Experts of a small language model.
Size: width 256, 45.9M parameters.
Below are experts of layer 5 (counted from 0) of a mixture-of-experts language model. Rows are named router (the router's row for the expert) and show model dimensions 128-191. Each number is 128 + 24 x the weight over its row's rms, rounded and kept within 0 to 255.
After each expert's rows: "gets" lists some tokens that make up at least twice as much of what it gets as of all text. This comes from a sample of Wikipedia text that the model never trained on. Tokens count by the router's weight.

# expert 1
router [106 116 121 153 152  91  96 132 166 144 132 112  83 128 129  75 100 138 104 102 127 133 122 154 133 105 108  80 127 104  90 129  97 142 157 125  75  94 154 112  79 134 154 107 100 166 105 102 135  86 125 128 146 133 134 123  95 128 101 110 124 123 129 121]
gets: "le", "re", "in", "n", "it", "ce"

# expert 15
router [128  90 162 139 129 164 182 149 133 153  81 175 157 142 154 102 116 123 144  95 114 155  92 125 144 139 142 129 111 129 131 185  78 160 115 134 150 128 116 134 106 142 158 124 128 136 114 154 145  98  77 129 125 103 155 102 157 133 133 119 119 139 177 154]
gets: "o", "e", "a", "y", "ia", "i"

# expert 25
router [154  76 182 126 103 127 140 143 146 108 114 160 107 155 157  89 164 133 129 125 116 166 120 149 146 107 106 142 141 117 130 109  96 107 147 149 135 137 129 107 140 161 145 159 153  93 175 125 134 115 102 157  98 143 167 158 114 127 139 146 140 106 164 166]
gets: " |", ":", "|", "-", "==", "The"

# expert 14
router [144 135 122 132 129 156 136 112  92 141  93 146 127 133 116 143 143 112 115 115 124 108 114 104  89 113 100 130 117 139 139 137 101 116 141 140 148  82 125 148 110 158 131 130 112 119  90 120 137 114 123 169 134 119 116 139 112 125 114 154 130 132 130 145]
gets: "s", "x", "son", "ton", "ch", "as"

# expert 20
router [157 189 115 125 131 126 114 146 113 127 175 108 110 120 163 159 141 142 114 156 148  98 134 139 130 134 131 139 128 139 118 187 151 137 150 125 123  62 131 164 165  65 148 149 150 135 156 108 131  91 157 154 149 167  99 151 119 140 169 123 131 117 117 141]
gets: " of", " to", " in", "ing", "ic", "ly"

# expert 4
router [124 102 103 137 114 121  97 137 119 133 120 126 142 135 139 146  84 125 118 116 128 119  92 104 139 108 141 128 162 135 135 113 151 131 134 117 108 172 160 149 181 115 136 126 168 140 136 127 121 128 144 112 107 132 134 105 164 106 106 140 145 149 142 109]
gets: "s", "w", "n", "t", "th", "e"

# expert 0
router [111 114  87 154 154 183  94 117 146 163 122 109 132 138 123 147 114  81  83  93  97 161 149 105 121 151 148 125 101 117 117 131  88  85 112 116 102 125 102 137 109 121 106 103 122 131 135 121 125 134  88 141 103  89 103 142 124 123 174 136  82 159 177 147]
gets: " the", "y", " The", " E", " C", " A"

# expert 19
router [125 129  98 101 145 130 134 154 153 103 116 129 122 106 116 154 130 134 138 152 140  89 159 116 125  89 159 134 132 110 146 136 157 135 106 171 140 155 140 140 132 114 115 131 129 131 136 130 129 155 153 131 108 126 142 100 122 135 113 119 114 122 125 124]
gets: "ed", "ing", "ence", " to", " that", "ation"

# expert 18
router [ 84 134 169 133 173 125 118 134 135 132 150 126 157 122  86 104 140 132 113 181 136 140 104 156 112 131 138 121 149 154 137 134 111 113 127  90 125 123  94  88  97 154 100 109 131 125 104 123 131 140 109 108 116 112 121 118 118 100 151 111 148  99 132  93]
gets: "ur", "us", "el", "on", "ri", "i"

# expert 23
router [129 131 154 160 132 142 137  85 127 117 112 168  82 119 115 126 142 129 123 104  87 117 183 105 126  80  63 130 140 136 111  96 153 114 115 117 113 105 121 151 112 146 126 141 157 103 104 125 113 132 119 108 141 131 136 154 143 125 120 118 154 101 123 128]
gets: "\n", "==", "|", "===", "al", "="

# expert 6
router [ 89  88  98 136 120 113 170 148 141 133 128 162 118 111 123 168  61 154 103 127 168 114 121 176 112 128 145 102  92 157  83 121 121 119 122 144 159 120 144 116 131  95  93 137 125 152 122  77 151 134 143 153 143 129 103 160 104 126 138 135 100 142 119 113]
gets: ",", " 19", " 18", "land", " September", " June"

# expert 22
router [132 169 104 138 136 148 135 122 120 135  98 193  78 101  87 163 156 120 111 103 151 129 104 138 137 154 178 127  89 122 109 119 142  99 111 136 164 146 146 158 130 117 153 185 132 126 105 136 130  96 105 122 154  87  93 107 147 167 114 119 157 139 154  99]
gets: "ar", "er", "or", "ate", "ary", "al"

# expert 26
router [143 136 112 119 115 115  95 158 129 137  88 120 107 119 149 133  86 115 132 119 132 129 149  79 144 148 131 142 150 145 126 121 167 101 131  82 123  86 122 157 175 151 143 111 148 107  95 119  96 166 159 140 127 147 137 168 150 101 125 125  80 110 119 112]
gets: " the", " in", " a", "c", " p", " c"

# expert 30
router [144 163 146 139 143  94 119 142 122 119 118 112 139 111 116 163 109 118 128 116 102 159 103  92 148 112 133 117 140 143  82 125 105 102 156 131 112 115 128  90 142 131 136 140 123 125 113 157 121 134  92 125 115 102 114 111 145 128 121 175 156 138 142  79]
gets: " |", " ", "p", " p", " f", ";"

# expert 9
router [ 96 132 107 148 164 173 101 174 125  96 166 116 127 115 109 139  90 121 137 137 123 119 153 168 165 114 154 101 131 128 126 130  97 126  48 136 159 134 123 127 158 134 121 131 123 158 112 149 112 105 144 179 119 167 100 128 106 105 114 163 113  92 150 116]
gets: "\n", " |", ".", " 19", ")", " 18"

# expert 10
router [111 144 111  93 138  99 147  98 139 122 152 117 124 121 148 130 111 115 118 146 151 115 149  97 133  93 123 166 118 127 140 131 113 133 174  96 171 155 109 100 112 134 142 130 119 130 145 117  97 141 173 122 134 147 113 104 100  87 122  85 134 136 121 121]
gets: "s", "es", "et", "ies", " work", "ment"

# expert 12
router [116 120 126 125 126 121 145 170 161 163 119 100 177 141 138 110  93 131 137 100  90 120 132 138 149  99 141 158 154 107 122 141 141 115 149  99  99 164 151 111 164 124 137 110 173 160 145 133 119 154 123  88 110 114 134  97 146 140 130 121 126 174 145 140]
gets: "y", "re", "ra", "ro", "o", "e"

# expert 16
router [147 132 133 130 113 107 127 121 155 128  89 133 149 126 143 116 108  81 155 110 161 125 188 120 121 133 153 160 113 106 200 113 121 132 131 129 124 115 135  99 107 114 142 121 133 115 145  93 131 159 106 149  93 122 145 153  89  88 136  97 150 118 113 166]
gets: "-", " a", ":", " the", " an", "|"

# expert 31
router [133 136  89 138 118  92 137 138 147 102 122 104  98 121  68 178  83 166 128 139 141 137 120 128 117 126  98 135 108 102 134 150 152 162  83 121 135 107 170 138 106 140 102 140 107 130 120 152 124 132 141 135 112 167 152 162 140 112 133 139 111 146 156 194]
gets: "s", ",", ")", "th", "\"", "),"

# expert 24
router [120 103 143 123 153 187 101 139  87 103 153 120 129 116 140 133 170 150 132 128 105 126 147 135 133 145 142 130 142 112 138 174 165 123  74 165 120 170 122 132 133 125  79 126  73 134 145 130 117 152  90 160 120 168 160 102  95 159 149 105 108 149 111 121]
gets: "\n", ".", "'", "an", "|", "-"

# expert 8
router [150  85 120 157  84 152 127  77 107  88 128 146 132 124  94 110 141 127 148 122 114 146 136 134 161 108  83 135 113 140 127 109 121 107 128 127 159 150 148  85 140 141 109 117 122  83 102 108 133 168 125  77 161 151 137 122 164 156  83 138 147  78 113 166]
gets: " (", "-", ":", "–", "°", "′"

# expert 29
router [141 169 165 123 128 137 120 141 129 103 142 117 154 130 143 109 104 104 153 138 111 130 155 102 128 136 160 104 152 124 165 128 185 137 142 143 118 166 117 122 118 190 128 120 115 114 173 164 129 138 120 120 134 130  90 113 162 125 182 155 129 115 117 139]
gets: " ", "al", "il", " de", " \"", " re"

# expert 2
router [124 141 130 113 126 125 111 104 107 106  88  73 121 125 113 121 138 114 128 145 166 117 106 101 132 148 154  90 131 110 136 134 155 120 160 130 155 157  84  75 130 163 118 150  80 103 151 143 100 165 158 106 144  85 111 125 129 114 129  97 128 111 104 114]
gets: " ", " f", " c", "al", " b", "ed"

# expert 3
router [ 95 117 125 102 134 164 123 148 100 111 113 123 113 159  86 121 153 136 113 122 128 129 114 144 109 139 167  68 146 104  92 116 108 129 118 169 104 130  97 140 121 164 135 112  89 145 130 117 136 136  88 124 113 143 152 156 108 124  99 156  91 127  74 159]
gets: "S", " S", " P", " F", " G", " C"

# expert 28
router [133  87 145 125 116 144 133  82  93 129 130 105 147 159 118 127 147 144 117 110 101 123 119 147 113 144 124 132  95  94 127 115  98 130  83  82 142 161 138 134  92 104 149 125 113  94 136  98 121  94 162 152 122 102 175 124 114 131  89 147 126 149 116 117]
gets: "n", "s", "t", "k", "d", "r"

# expert 11
router [ 92 144 134 108 119 105 133  91 140 153 158 127 104 129 109 160 125 122 119 154  97 135 144  90 112 182  93  94  88 161 158 102 140 131 165 124 120 142 121  88 155  88 115 155 108 106 137  81 147 133 126 117 140 113 125 159  96 136 147 102 161 134 123  99]
gets: "ed", "d", "er", "en", "man", "ist"

# expert 7
router [136 123  96 126  90  86 161 101 151 106 124  92 122 117 150 159 113 132 141 124 125 109 135 180 122 109 127 154 120 116 146 212 151 118 130 169 105  96 140 146 119 118 115 116 131 155 126 108 152 102 151 172 129 135 143  90 151 151 132 111 112 126 142 123]
gets: " and", " of", ",", " to", " in", " with"

# expert 13
router [137 128 119 132 106 145 176 125 111 129 110 136 131 122 165  75 126 156 112 113 160  89 131 107 118 138 120 131 151 146 133 103 110 132 128  73 181 130 133 137 111 119 132 121 116 144 119 162 142 116 161 158 113 158 134 141 123 120 102  96 122 115 122 155]
gets: " was", " (", " is", " 1", " 2", "2"

# expert 5
router [136 117 166  84 125 123 147 170  91 155 174 134 131 155 161 145 144 122 129 133 133 146  99 101 166 141 120 113 160 139 114 106 143 141 128 111  85 139 112 137 122  90 126 107 138 148  98 132 135 133 136 150 132 152 119 169 111 106 118 107 110 109 103 127]
gets: ".", "ri", "e", "li", "te", " |"

# expert 27
router [153 154 167 143 129  97 134 196 112 130 126 148 157 134 175  65 127 163 130 151 157 162 128 155 101 145 190 136 153 106 121 116 127 137 123 146 128 152 141 153 148 145 137 134 163 131 140 133 138 124 118 147 141 154 118 127 151 148 158 148 107 110  73 138]
gets: "u", " re", "i", "ce", "k", "cu"

# expert 17
router [109 103 129 111 143 111 137 120 149 172 147 118 144 167 165 113 130 127 171 143  49 166 133 147 121 137 114 132 156 146 146 151 109 161 149 143 101 138 142 129 158 122 151 118 179 126 128 138 130 121 119 105 128 118 134 135 151 145 121 149 115 168  92 127]
gets: "ro", "la", "ra", "re", "lo", "hi"